{"num_hidden_layers": 10, "router_logit_norm": 1.5, "head_dim": 64, "vocab_size": 8192, "norm": "rmsnorm", "rope_fraction": 1.0, "attn_scale": 0.125, "init_std_o": 0.00591, "optimizer": "soap_variant", "weight_decay": 0.0, "warmup_steps": 60}
Below are experts of layer 4 (counted from 0) of a mixture-of-experts language model. Rows are named router (the router's row for the expert), gate (a neuron's input weights, with its number), up (a neuron's input weights, with its number) and show model dimensions 576-639. Each number is 200 + 30 x the weight over its row's rms, rounded and kept within 0 to 999.
After each expert's rows: "gets" lists some tokens that make up at least twice as much of what it gets as of all text. This comes from a sample of Wikipedia text that the model never trained on. Tokens count by the router's weight.

# expert 1
router,177,138,169,195,204,165,202,213,190,176,206,236,206,255,206,178,191,242,174,255,162,195,270,217,215,160,180,290,211,193,161,215,212,245,194,221,221,243,209,208,212,189,200,157,151,201,169,170,189,184,144,238,221,214,220,199,255,255,189,139,180,188,199,220
gate0,189,193,195,197,191,232,180,192,195,216,166,189,229,188,214,163,162,223,249,189,173,241,190,220,185,236,207,226,201,185,194,172,269,182,195,198,218,157,245,237,228,161,212,207,145,157,168,166,230,200,131,173,201,223,239,164,180,230,173,219,230,265,223,216
up0,173,233,196,173,168,188,176,199,184,200,214,163,182,170,156,265,172,173,122,160,203,211,198,256,197,162,209,204,221,237,161,235,233,196,189,191,192,227,173,167,185,191,188,208,179,197,211,159,171,151,167,205,196,215,129,219,216,249,262,221,197,226,175,170
gate1,225,226,228,178,160,209,215,235,189,229,185,250,212,163,230,203,186,176,171,142,263,204,265,204,171,188,240,132,211,214,242,188,186,220,175,152,191,176,223,216,155,193,226,185,224,206,188,195,214,196,220,247,162,168,191,207,227,213,181,161,179,185,204,222
up1,183,186,211,129,189,190,215,210,156,149,170,230,225,137,199,149,230,211,242,226,210,178,204,179,240,258,172,151,225,190,218,253,183,172,195,177,219,217,180,175,191,152,149,160,243,180,169,178,240,222,185,204,166,188,202,185,188,244,218,153,202,207,167,144
gate2,274,137,201,123,253,123,234,118,194,174,217,158,178,164,215,135,175,191,263,210,205,227,148,204,229,232,195,223,223,231,229,231,223,245,185,132,205,187,208,179,178,231,225,193,166,250,172,211,212,206,182,205,192,159,239,219,256,203,184,196,165,231,152,167
up2,213,178,167,221,165,200,175,246,120,266,156,151,164,238,186,187,144,144,228,181,177,176,205,202,206,246,189,205,170,194,144,207,179,206,200,193,179,196,150,188,182,210,194,176,203,218,190,174,165,230,222,231,246,231,199,271,187,158,208,176,214,203,235,180
gate3,251,187,189,173,203,174,190,211,226,174,203,231,223,202,195,161,239,171,225,217,174,189,172,217,193,174,126,218,152,203,156,249,246,156,222,239,205,161,224,195,199,204,181,260,212,199,168,180,229,206,274,219,217,159,186,162,226,199,200,199,197,196,220,182
up3,209,190,232,194,178,163,255,192,173,147,196,211,193,192,172,147,222,215,207,228,172,229,177,249,158,247,186,195,177,208,199,226,166,190,168,202,175,183,193,207,201,201,197,244,210,199,176,201,235,208,186,208,224,151,194,153,201,116,184,181,210,198,211,229
gate4,215,212,177,260,226,227,166,181,180,227,127,124,183,193,270,186,219,218,253,226,219,210,143,214,184,179,185,185,182,202,216,203,215,187,177,213,180,250,210,175,204,188,191,180,161,190,169,227,196,148,173,174,169,203,240,207,212,247,246,134,187,154,257,175
up4,237,195,273,204,218,218,188,221,187,158,246,180,255,262,161,198,223,194,217,202,173,154,204,212,170,152,210,236,216,234,209,194,223,209,167,236,151,154,190,171,271,195,189,218,223,239,213,161,270,239,181,81,242,202,220,221,214,224,189,243,221,167,146,201
gate5,172,180,253,195,132,246,202,184,221,216,234,157,186,215,223,258,212,201,221,213,209,252,230,217,208,219,176,200,193,190,174,235,146,179,159,181,180,158,156,162,145,210,185,199,151,171,205,161,189,153,196,218,206,209,216,211,199,216,191,235,230,189,203,219
up5,217,183,209,189,211,224,212,234,174,216,206,194,202,197,202,217,210,182,166,217,270,191,176,228,227,221,177,167,280,266,172,217,185,236,216,189,199,193,181,154,159,157,219,205,185,208,221,168,205,211,279,187,163,267,204,206,208,172,270,203,207,205,181,179
gets: " |", ";", " a", " the", "|", " in"

# expert 10
router,169,204,197,210,228,193,168,180,234,174,224,173,177,211,207,196,299,174,171,159,244,199,222,146,254,192,213,194,218,198,168,242,205,233,210,229,183,179,164,217,215,237,167,219,222,189,233,180,194,169,213,211,192,150,234,184,177,240,212,206,233,202,217,157
gate0,234,192,220,217,195,197,121,169,219,188,209,198,220,234,226,225,226,194,166,132,165,127,154,174,196,188,231,184,189,168,234,203,222,247,233,200,193,234,180,218,204,189,236,157,178,193,241,219,147,175,174,132,206,232,201,215,182,161,186,257,163,184,195,261
up0,200,207,167,207,141,180,204,194,223,213,190,215,202,227,185,206,190,258,196,144,166,179,142,228,188,168,259,152,192,226,148,186,198,202,177,235,253,149,181,154,159,257,207,188,221,160,225,162,228,250,231,231,244,224,127,202,154,143,170,229,202,180,177,191
gate1,208,207,175,175,206,228,152,236,191,219,171,135,217,250,193,217,145,170,178,219,168,191,222,175,148,182,213,179,175,219,206,258,186,157,164,230,200,246,224,171,161,235,257,278,174,122,223,223,179,187,220,243,170,191,199,183,196,234,140,178,199,193,217,187
up1,151,224,194,196,194,197,176,258,229,164,220,257,164,160,217,209,183,187,238,232,154,201,234,209,188,141,204,210,237,166,222,218,226,135,184,207,205,184,217,134,211,183,166,157,205,186,203,190,210,224,170,159,195,192,206,202,180,157,188,207,218,203,221,272
gate2,175,194,132,188,166,261,186,203,220,244,200,201,148,179,150,180,212,142,171,219,248,186,150,218,205,208,227,162,180,256,238,196,202,174,179,162,201,233,216,138,207,231,145,183,187,223,199,215,218,163,278,196,187,205,192,215,178,186,208,180,186,196,212,202
up2,175,269,188,216,204,179,178,212,267,159,177,172,216,138,209,204,213,210,206,235,201,168,245,222,155,175,218,155,213,211,185,204,215,173,179,221,167,171,184,147,179,276,204,183,179,194,231,191,168,246,234,203,181,209,217,153,213,163,210,251,202,210,199,187
gate3,147,178,210,158,218,246,200,173,184,202,253,197,212,163,203,228,219,181,224,213,185,178,250,153,201,179,186,212,203,228,189,189,191,194,186,179,161,165,167,261,170,180,271,189,161,173,160,276,201,212,172,179,271,159,247,163,210,239,197,215,181,202,200,208
up3,161,167,160,186,229,215,220,265,209,175,311,191,233,149,255,213,176,175,195,196,178,215,214,175,208,221,216,195,164,189,210,239,184,251,239,184,223,207,160,223,164,187,190,199,207,151,208,211,199,204,203,145,217,228,221,189,159,158,192,203,162,203,256,219
gate4,224,189,169,189,231,152,198,199,189,214,189,183,206,204,221,198,161,183,235,204,188,212,259,199,209,194,204,202,184,233,198,216,217,199,215,164,224,219,208,170,237,236,222,220,214,193,226,221,146,202,199,140,185,181,234,178,248,175,179,218,151,161,170,197
up4,214,173,130,183,182,216,190,262,208,258,182,180,237,156,173,215,255,208,173,247,240,211,236,235,238,270,150,205,145,173,196,179,173,187,208,199,246,175,198,189,178,228,166,208,256,188,151,161,199,199,209,219,184,233,238,177,227,198,196,174,151,215,177,199
gate5,156,208,222,247,191,172,159,114,174,168,195,181,217,168,169,247,154,188,225,199,194,266,246,221,184,195,216,169,209,235,210,240,201,208,214,223,199,178,183,194,170,173,166,205,222,224,166,177,271,197,207,237,196,137,182,178,230,229,184,203,161,193,245,183
up5,212,222,179,192,154,207,185,237,165,203,208,213,173,237,225,176,238,200,192,224,211,203,182,207,240,212,147,213,189,198,114,181,247,209,209,188,211,176,245,189,235,206,222,206,215,233,266,206,217,208,208,218,200,240,148,186,202,181,156,151,254,193,204,202
gets: ")", "\"", "o", "i", "a", "'"

# expert 3
router,189,192,182,168,218,166,174,210,180,177,244,190,184,206,207,176,219,216,172,199,190,208,232,256,211,213,208,192,176,201,166,252,221,182,177,184,113,216,226,175,207,195,210,198,207,240,181,164,155,197,202,210,191,181,180,155,156,235,222,209,167,185,205,220
gate0,202,187,169,234,218,216,190,202,202,180,224,207,199,198,118,240,217,186,232,176,121,235,187,160,217,159,191,160,165,201,204,174,118,195,223,202,209,214,172,194,189,254,156,176,198,200,232,258,235,178,240,164,203,170,180,223,247,127,235,197,180,138,190,216
up0,139,194,214,184,255,171,224,223,172,183,213,179,185,251,217,188,153,191,248,205,266,192,197,213,209,201,206,230,194,212,230,237,253,223,168,136,203,185,187,213,202,183,148,265,175,165,158,148,185,196,221,158,241,187,227,221,196,219,234,209,184,245,173,167
gate1,127,217,210,145,199,194,180,145,175,232,205,197,167,231,180,168,174,227,207,228,240,224,186,255,194,171,252,168,174,209,164,179,174,206,228,231,210,148,157,227,206,190,227,167,221,170,256,176,209,152,170,188,197,189,210,186,208,170,219,190,234,224,181,197
up1,178,247,179,154,201,194,197,181,210,219,165,194,261,202,238,207,128,253,173,201,208,227,209,174,195,180,245,202,207,205,217,233,238,222,176,189,211,202,178,184,205,179,220,206,150,192,233,202,209,163,232,178,225,214,212,220,180,218,232,203,196,245,202,252
gate2,237,159,238,235,193,180,218,255,228,249,171,192,186,159,195,168,167,200,232,214,185,187,153,198,210,214,204,195,185,211,265,219,201,186,147,212,219,175,186,159,154,152,241,192,209,133,179,203,262,162,183,192,188,188,215,135,284,219,227,205,213,152,184,223
up2,176,206,196,189,198,248,203,260,173,192,155,211,236,234,217,208,191,213,220,204,186,202,185,243,165,189,243,239,185,189,195,132,223,159,195,212,181,241,198,215,242,219,223,244,159,166,225,222,193,174,152,227,248,187,180,195,153,201,228,203,148,181,180,219
gate3,241,150,261,164,186,207,221,173,187,163,182,154,149,199,263,202,191,162,220,165,221,204,173,183,154,239,211,243,193,231,251,166,246,215,188,191,235,241,227,189,192,188,190,200,189,201,168,212,202,220,181,189,154,170,199,236,196,223,160,264,195,191,219,202
up3,148,160,168,216,229,257,241,242,201,216,223,228,169,213,220,173,193,207,193,137,170,211,221,150,183,216,248,166,191,133,244,176,114,223,178,229,166,205,207,212,207,194,233,207,182,195,169,241,149,183,166,216,161,218,261,201,223,172,148,183,215,202,184,225
gate4,211,264,169,239,87,221,239,201,183,151,174,182,198,183,211,189,212,238,213,196,197,211,196,177,205,205,217,151,208,172,237,175,153,123,217,180,192,208,225,206,153,171,237,248,213,185,212,192,217,239,147,167,209,195,176,180,190,213,242,177,202,197,262,195
up4,188,203,204,172,225,201,169,224,206,179,198,163,172,206,190,188,208,217,160,231,170,217,204,218,148,179,206,250,235,122,228,206,140,231,231,203,227,191,144,180,217,198,213,206,183,190,192,194,186,192,243,185,149,192,182,264,157,204,235,209,233,188,133,183
gate5,191,184,206,151,195,169,243,244,126,204,207,184,161,148,148,184,177,215,141,240,184,168,161,179,186,188,164,192,250,233,206,234,229,198,163,231,254,177,233,198,177,246,227,139,158,239,178,207,238,160,155,198,260,147,184,205,224,221,212,187,204,204,161,187
up5,159,203,245,196,206,242,243,263,272,188,243,162,237,232,196,239,232,207,179,182,226,238,201,199,221,194,200,270,179,222,166,218,180,222,230,187,238,197,207,285,198,184,247,163,189,212,252,205,212,181,178,210,109,169,224,210,150,165,205,196,159,210,172,162
gets: ",", " and", " the", " of", ":", " to"

# expert 15
router,214,194,213,163,155,200,189,196,237,224,207,199,188,162,180,190,167,199,212,210,192,207,193,180,189,172,225,204,169,218,200,191,151,184,227,223,217,201,178,234,205,201,150,206,205,199,230,214,189,225,219,213,159,157,205,204,218,203,203,224,179,228,188,214
gate0,215,220,248,171,219,199,260,221,172,208,206,211,192,206,174,249,179,180,153,231,199,206,188,187,216,158,235,192,218,167,184,183,151,181,162,176,202,221,192,209,183,244,188,167,216,181,176,212,208,194,178,185,164,164,226,208,223,170,222,169,244,194,236,170
up0,192,241,193,266,229,226,238,143,201,208,188,219,188,181,195,181,222,201,196,216,239,198,132,203,232,175,187,156,238,236,156,150,243,205,229,204,246,195,224,201,198,189,215,220,195,154,203,171,196,211,200,192,176,154,257,182,209,212,180,243,207,190,218,238
gate1,208,187,197,199,210,212,216,251,170,183,181,190,228,237,235,135,232,144,176,176,185,170,239,157,172,260,189,229,241,189,231,210,213,178,189,145,224,178,226,196,157,190,219,226,218,160,148,171,246,225,204,205,154,183,223,168,216,247,225,214,177,224,236,185
up1,188,185,216,208,179,194,241,218,205,156,170,170,207,210,154,198,236,229,175,222,226,225,156,224,174,237,236,219,204,202,144,216,115,186,217,239,140,188,155,253,216,201,220,168,153,164,196,184,227,232,201,224,224,200,210,159,185,187,154,223,245,179,191,229
gate2,268,252,231,258,170,209,200,218,191,167,208,180,116,256,162,191,228,243,130,204,155,220,191,173,203,206,185,206,259,189,225,216,163,196,218,129,165,223,203,156,213,122,224,239,185,216,199,239,169,177,183,183,275,218,190,175,238,219,216,200,222,217,179,199
up2,176,201,226,146,202,199,232,243,149,229,189,153,197,176,166,233,185,166,161,210,210,188,158,269,189,245,167,169,163,203,227,186,190,248,234,173,221,175,191,162,144,180,175,159,223,229,228,257,174,187,213,170,204,212,185,228,194,196,160,177,189,233,232,162
gate3,182,175,168,201,193,193,176,162,163,164,219,148,184,192,150,180,171,216,205,199,198,243,185,234,214,232,244,253,213,169,258,245,224,198,216,199,247,166,177,184,177,172,198,172,167,196,220,171,189,222,201,206,201,189,157,172,210,183,100,210,209,193,149,233
up3,187,239,212,204,215,227,195,193,207,192,217,196,206,214,218,206,154,214,196,205,161,221,208,237,235,182,238,237,263,230,162,168,169,196,248,186,190,213,214,213,243,216,192,201,149,198,230,226,166,197,203,215,221,188,253,263,177,188,171,209,212,189,269,228
gate4,196,165,190,264,248,192,239,213,246,186,204,237,206,225,167,218,137,201,145,223,203,210,211,232,190,183,184,162,238,170,148,242,212,259,163,183,193,205,170,233,202,151,185,205,183,169,207,239,221,176,215,211,180,192,197,219,158,159,174,179,199,241,224,195
up4,253,219,138,179,190,167,230,198,226,207,159,181,256,180,202,192,195,229,162,197,194,181,230,176,197,201,188,159,236,189,193,204,177,190,174,217,176,242,212,171,177,242,129,156,252,156,163,204,193,187,188,176,194,187,189,240,259,200,211,196,224,232,259,178
gate5,226,194,181,249,176,183,184,226,226,223,228,161,190,181,206,181,164,161,225,158,177,234,190,114,180,169,226,221,194,251,203,207,170,191,146,175,184,173,234,196,180,184,187,211,213,154,153,239,229,163,217,256,233,217,239,192,211,154,180,259,238,167,168,222
up5,182,197,250,243,196,219,148,178,222,188,215,164,181,234,147,217,168,268,189,171,219,201,187,174,162,177,246,175,150,235,190,221,204,212,200,202,200,209,165,160,189,173,221,204,198,218,179,177,194,179,240,177,198,207,189,234,221,168,205,149,171,155,188,228
gets: ",", "ing", "%", " that", " which", "s"

# expert 8
router,233,199,188,201,173,241,166,191,195,214,224,155,171,180,192,189,134,211,201,211,208,184,185,203,216,170,235,259,246,191,236,174,198,193,217,179,174,207,185,175,194,200,223,241,233,223,134,151,191,201,232,217,200,197,218,191,226,218,161,201,231,239,182,203
gate0,170,155,182,185,199,194,224,194,211,155,218,212,179,279,148,114,211,208,213,221,185,198,188,237,214,193,190,182,183,194,199,214,184,233,212,197,173,207,183,251,181,214,228,144,191,201,203,230,213,183,202,209,179,181,221,191,230,176,207,221,228,222,144,171
up0,218,159,141,199,164,196,192,243,195,169,209,220,153,234,211,171,163,198,241,214,183,157,176,205,204,191,253,212,238,199,179,204,215,201,234,214,219,197,181,241,158,176,169,205,175,191,231,226,197,193,207,248,217,262,181,179,232,194,186,254,209,168,137,220
gate1,175,222,190,228,191,238,208,171,147,212,239,173,192,198,217,200,213,203,157,162,207,153,174,199,157,224,128,187,221,141,212,190,211,192,208,160,239,254,159,208,150,155,268,204,129,222,245,217,268,174,171,194,150,170,196,236,237,231,191,148,175,226,187,196
up1,249,242,181,203,195,185,194,276,242,187,209,224,141,213,176,204,151,206,216,216,226,167,195,230,150,210,189,189,117,232,206,170,164,192,209,230,197,181,204,228,211,206,213,267,167,171,253,204,188,233,193,236,238,222,155,219,167,196,228,179,142,216,244,194
gate2,146,198,188,196,184,182,188,166,208,194,181,188,239,235,193,191,224,194,213,221,179,208,208,228,209,207,175,249,169,175,201,182,241,181,205,166,202,213,163,187,225,243,211,193,157,243,204,172,206,184,190,207,198,219,197,190,179,139,228,187,171,221,211,225
up2,160,268,235,174,201,210,219,202,164,185,212,189,195,203,240,170,215,197,199,209,223,293,188,195,212,135,185,158,197,188,210,186,208,216,213,192,254,179,218,166,215,222,168,220,259,185,185,154,272,166,176,148,198,180,163,182,189,221,149,202,211,189,238,208
gate3,227,209,271,188,167,176,212,236,265,194,198,193,201,149,221,183,185,240,206,177,200,192,161,292,211,231,184,180,155,257,189,221,152,218,224,197,197,164,194,294,189,208,212,172,208,184,231,189,230,177,206,203,219,238,142,185,234,194,199,206,224,206,207,168
up3,208,211,178,128,229,130,265,246,236,169,216,212,166,166,166,232,200,247,162,208,220,143,186,213,244,201,179,247,236,232,174,232,228,197,201,176,191,213,216,159,226,175,175,207,174,218,249,184,167,200,201,197,187,195,228,181,173,273,134,183,172,197,219,215
gate4,242,233,191,185,232,241,223,152,198,180,220,212,160,220,177,183,165,190,163,286,205,186,195,228,197,188,164,198,218,192,232,208,203,223,184,221,163,281,209,221,201,186,181,140,243,242,192,229,250,206,228,198,163,183,165,169,228,226,181,192,183,195,201,187
up4,186,201,135,190,181,180,207,176,238,214,227,190,234,198,170,222,212,193,161,206,234,226,163,240,193,208,234,255,185,179,181,205,265,174,200,209,205,160,190,222,244,204,177,233,225,271,183,187,179,226,164,198,201,203,198,221,247,204,163,249,246,250,173,185
gate5,141,204,180,244,206,184,186,197,196,202,203,212,244,222,205,195,174,208,221,216,185,193,273,237,224,182,177,225,218,218,195,216,182,183,211,220,176,198,181,181,216,200,196,149,150,225,182,188,208,156,203,259,194,237,159,212,186,173,161,170,264,158,161,198
up5,102,139,186,267,163,157,238,178,170,179,182,217,216,191,227,213,208,245,179,179,232,228,198,168,193,204,219,202,207,173,212,208,209,200,218,248,176,227,208,219,201,213,251,172,186,177,236,193,241,187,241,213,137,203,154,191,160,188,233,171,230,205,146,212
gets: "1", "0", "2", "3", "4", "5"

# expert 7
router,231,221,235,218,200,249,185,209,256,194,155,183,233,143,201,176,234,176,191,250,243,165,222,169,232,222,185,153,239,188,157,194,155,219,209,173,196,218,248,258,205,208,222,164,200,223,207,223,273,216,230,230,202,207,173,214,221,199,175,218,217,201,183,208
gate0,219,161,239,193,226,242,188,248,156,178,267,240,145,234,202,245,235,147,187,195,180,201,230,167,146,210,192,206,158,173,187,196,221,201,189,167,219,227,251,199,203,204,203,164,189,205,202,256,223,190,203,214,191,247,175,255,227,170,144,205,215,210,159,215
up0,196,184,197,184,206,190,188,228,239,192,170,168,181,189,269,187,210,167,163,266,139,180,168,190,197,231,173,247,195,179,217,247,147,219,201,188,217,229,235,252,204,252,238,173,216,174,199,188,182,209,227,158,189,224,209,206,258,196,251,225,184,209,193,233
gate1,211,198,169,194,160,178,246,197,207,253,201,192,188,269,198,174,225,199,197,189,192,187,216,109,215,180,262,177,215,255,168,167,234,198,246,194,228,201,232,157,211,176,189,161,159,178,171,176,239,121,182,245,247,229,183,129,206,235,197,208,192,163,199,208
up1,217,227,219,166,204,166,203,136,198,189,211,208,196,227,225,237,188,152,205,164,178,182,145,193,155,208,231,239,196,221,200,204,148,192,208,225,161,212,211,212,177,183,176,258,266,193,197,172,170,217,209,206,209,236,202,144,232,145,226,271,220,220,173,215
gate2,208,218,230,205,228,240,181,205,238,210,186,190,191,160,169,226,190,160,181,162,212,193,184,181,235,157,172,215,207,185,202,233,196,233,132,185,194,216,138,205,196,198,222,175,205,227,204,207,222,257,204,201,189,208,151,219,212,225,254,199,214,184,183,165
up2,203,191,247,242,201,213,200,208,206,211,187,152,233,189,195,204,173,153,213,190,231,199,219,187,220,239,206,173,156,175,222,181,208,214,221,166,210,212,206,198,240,162,205,184,223,255,178,178,206,217,180,257,201,180,184,244,218,192,253,196,197,233,258,146
gate3,201,203,238,223,212,255,187,176,246,185,198,184,208,169,188,184,233,212,208,175,241,153,211,176,256,228,192,228,191,182,235,190,159,220,240,183,165,226,223,221,163,209,185,243,206,206,162,192,233,223,220,204,167,170,187,186,127,249,215,209,212,224,197,205
up3,188,170,200,208,246,165,184,165,215,233,160,150,258,187,202,203,219,216,146,195,170,196,159,198,253,207,188,191,228,231,164,205,209,210,187,207,177,169,229,255,209,219,197,204,249,163,186,193,189,169,233,193,163,172,241,177,201,229,189,158,177,203,227,126
gate4,218,195,233,180,214,158,139,192,230,185,207,146,184,206,192,223,210,152,214,189,170,252,154,177,209,232,172,210,197,234,219,189,224,184,195,225,216,167,220,218,216,188,219,139,169,188,224,150,186,231,253,154,186,225,125,233,165,204,257,170,228,207,218,232
up4,196,175,169,216,214,188,198,233,238,217,184,187,231,219,201,221,215,206,160,191,205,186,266,176,226,224,197,203,170,215,197,209,198,187,221,206,167,253,179,169,149,203,209,190,270,198,118,178,182,240,189,230,211,223,222,202,153,216,192,205,223,177,195,225
gate5,242,229,233,192,238,262,261,187,189,170,190,226,195,198,244,181,225,198,184,264,203,195,194,192,173,144,194,229,196,259,188,210,201,196,210,228,210,200,202,154,257,260,164,192,209,210,153,173,196,193,216,213,204,244,201,156,208,273,207,191,195,207,156,200
up5,220,193,206,208,216,218,216,223,214,174,216,229,154,214,157,157,223,156,182,267,207,219,227,231,156,196,221,184,160,170,226,211,180,204,180,180,246,194,182,191,227,174,212,260,189,203,211,266,134,204,276,185,161,201,211,177,196,244,216,146,236,212,159,190
gets: "1", "6", "0", "2", "8", "5"

# expert 4
router,191,186,150,224,188,246,236,198,220,218,169,163,229,259,194,252,192,189,212,222,255,176,187,152,192,235,186,184,162,205,229,168,304,210,199,239,231,197,216,171,205,243,260,138,175,213,199,213,211,241,187,222,170,235,151,211,246,186,208,145,193,190,223,209
gate0,157,215,179,185,217,185,163,186,264,209,184,181,183,170,165,208,238,238,232,171,160,155,234,219,160,220,208,205,200,198,199,197,181,233,237,197,203,202,237,178,187,221,204,268,208,215,161,221,207,252,183,162,172,222,160,213,235,239,180,155,140,214,202,206
up0,233,147,225,174,193,185,175,201,157,176,204,200,162,224,198,148,233,145,214,203,234,199,213,202,184,199,178,167,220,163,259,179,228,200,202,220,215,229,200,217,196,184,212,182,161,236,224,239,195,182,184,177,181,205,238,205,229,151,197,175,222,213,233,184
gate1,137,191,217,187,236,202,159,186,251,240,233,203,231,163,221,206,266,137,194,192,140,232,170,187,211,209,204,161,183,190,182,183,227,237,186,218,208,188,192,197,201,175,170,198,226,171,169,222,198,234,224,183,233,213,179,203,185,196,184,249,194,233,183,203
up1,206,190,186,256,247,194,178,213,242,208,184,195,253,216,221,197,196,250,195,196,185,174,225,231,157,174,207,200,270,240,205,174,228,183,139,193,158,247,171,192,201,264,235,175,201,211,204,170,205,201,131,189,179,186,190,218,142,178,212,204,213,214,161,129
gate2,224,162,185,218,160,191,233,201,169,268,224,219,215,225,140,238,190,225,205,179,165,151,197,159,177,113,195,208,224,177,182,193,171,189,203,241,186,175,180,211,217,191,216,183,217,189,142,208,159,260,151,206,192,229,174,250,226,179,272,277,200,203,242,215
up2,190,168,170,239,202,212,222,246,239,193,253,217,183,156,217,242,160,179,204,152,215,163,237,207,199,228,172,220,196,217,219,178,212,231,195,285,144,162,200,139,211,180,188,180,238,166,166,265,158,200,194,184,143,206,154,219,245,198,188,201,201,193,207,201
gate3,231,175,196,162,211,205,183,167,232,219,232,176,118,216,196,234,231,197,147,231,166,193,200,208,277,161,206,161,141,198,251,213,205,220,249,154,163,208,122,175,170,218,205,176,195,212,245,183,184,167,232,169,190,196,181,167,204,185,170,200,181,224,173,168
up3,171,129,186,210,235,201,237,193,148,147,234,221,177,178,167,151,173,199,203,178,173,223,152,157,181,219,221,194,265,205,193,232,189,254,217,228,206,216,190,183,184,165,234,197,164,186,199,226,202,176,273,205,156,201,223,170,189,243,214,219,254,154,231,204
gate4,205,188,200,173,148,229,211,252,211,170,201,166,167,181,190,189,173,191,167,211,223,180,246,174,181,209,217,181,184,267,251,182,169,170,206,189,269,209,235,175,234,229,223,189,308,226,253,234,197,181,198,182,197,215,172,213,232,234,204,173,237,186,194,215
up4,183,212,192,259,227,220,228,134,233,271,211,160,232,259,222,225,241,219,219,235,162,250,242,180,242,206,204,168,207,175,242,155,213,222,187,193,202,175,242,206,146,188,218,171,199,184,163,211,178,271,198,154,160,159,146,187,226,243,210,147,205,213,223,207
gate5,246,233,265,208,228,196,181,208,256,205,180,176,251,246,231,195,220,195,171,165,158,249,167,213,223,184,192,182,166,229,227,229,189,208,183,218,260,198,235,203,217,134,166,170,167,196,190,194,178,182,206,166,182,200,190,201,242,190,221,190,229,189,239,268
up5,171,167,180,163,203,154,217,174,211,202,190,174,241,158,165,211,207,214,192,240,228,186,208,182,244,210,205,218,200,184,258,179,198,177,194,194,194,196,270,200,228,211,181,242,221,239,213,180,167,187,214,204,201,139,193,161,200,179,112,180,175,183,217,230
gets: " ", ".", " (", "\n", " |\n", ".\n\n"

# expert 5
router,167,201,196,181,249,178,234,238,209,187,170,219,198,166,187,199,210,196,205,160,146,209,165,195,191,264,202,191,154,200,211,243,169,171,207,247,126,186,215,182,199,187,208,209,179,185,171,259,215,220,236,186,160,228,194,204,189,139,231,213,188,207,255,263
gate0,209,131,204,232,178,239,193,166,251,227,184,223,223,207,174,207,194,203,206,194,211,221,176,263,193,254,234,202,200,161,204,194,194,221,219,186,172,176,208,223,209,222,224,216,201,197,201,219,193,177,190,233,154,247,186,192,207,170,186,258,172,239,206,164
up0,228,243,184,254,239,168,201,217,253,146,197,194,186,155,249,242,173,232,255,177,219,222,212,180,227,174,186,231,192,239,202,200,180,140,184,194,180,236,210,161,194,190,172,183,223,205,229,179,212,205,259,180,191,193,251,189,173,207,212,207,218,191,181,222
gate1,223,143,173,221,208,141,195,210,182,158,152,222,204,178,197,229,205,179,204,239,210,163,191,236,245,188,168,262,215,242,168,214,176,167,178,174,213,180,219,227,183,253,165,216,223,223,225,184,144,175,215,232,196,256,181,204,246,233,205,167,194,216,220,167
up1,153,204,199,185,175,185,222,237,196,210,250,257,228,235,242,171,270,213,202,189,247,242,226,140,213,157,163,187,220,168,149,175,261,201,233,228,204,233,208,192,225,205,209,205,206,174,240,205,193,162,246,222,180,214,202,196,198,223,227,210,220,120,105,263
gate2,233,191,231,232,197,212,208,220,196,204,173,134,158,201,221,188,175,229,185,232,162,144,217,222,225,196,208,144,195,253,229,172,195,176,158,176,196,216,209,195,203,232,232,225,223,152,185,173,239,171,183,171,177,278,183,161,179,205,204,172,250,228,264,147
up2,186,214,180,202,244,150,229,166,271,263,198,201,192,171,196,196,219,226,192,128,280,157,214,230,127,190,238,291,175,206,227,183,180,228,181,201,205,259,292,230,174,209,240,187,193,186,195,232,169,182,204,192,231,198,177,212,202,195,251,189,185,189,171,208
gate3,240,224,185,151,233,212,220,187,217,212,210,190,180,263,229,239,204,221,204,219,213,250,220,178,224,187,196,256,183,193,169,142,235,181,165,216,190,231,241,245,231,213,175,181,217,170,191,194,202,204,199,260,215,177,156,225,142,164,212,170,190,222,205,162
up3,218,224,175,159,158,167,178,225,221,212,226,208,184,229,163,165,230,241,186,148,212,200,158,216,181,155,224,178,202,196,169,146,208,247,199,199,217,211,216,207,215,226,173,200,184,230,195,153,174,218,208,164,214,231,189,187,235,182,246,166,152,213,156,208
gate4,203,260,214,201,195,209,224,193,167,260,183,257,169,191,186,232,227,226,180,173,173,196,254,244,181,223,188,202,179,181,170,183,182,214,179,235,202,200,201,208,231,165,161,199,200,168,190,176,178,195,152,186,141,221,178,159,110,194,243,205,200,193,203,204
up4,202,157,253,227,187,222,215,192,198,178,216,95,214,138,220,194,213,242,184,233,208,227,283,191,187,210,143,224,192,193,192,230,170,226,236,156,208,267,206,200,168,199,165,204,233,200,238,221,244,181,200,132,205,189,227,243,263,211,204,212,208,207,235,217
gate5,152,214,170,149,200,186,218,176,184,220,190,210,223,174,228,228,140,196,223,177,237,260,252,157,161,196,134,181,251,191,197,188,210,179,212,208,221,191,249,219,207,240,213,145,277,179,198,126,237,191,155,186,223,188,209,153,203,232,234,218,173,190,216,212
up5,157,208,193,178,199,174,258,189,155,219,159,125,147,197,185,153,187,231,156,183,211,180,286,228,201,236,183,188,219,199,143,212,208,232,192,224,186,222,183,197,165,242,238,118,138,195,220,221,211,212,186,238,164,145,196,213,188,144,192,215,195,194,219,197
gets: " the", " a", " of", " to", " is", " in"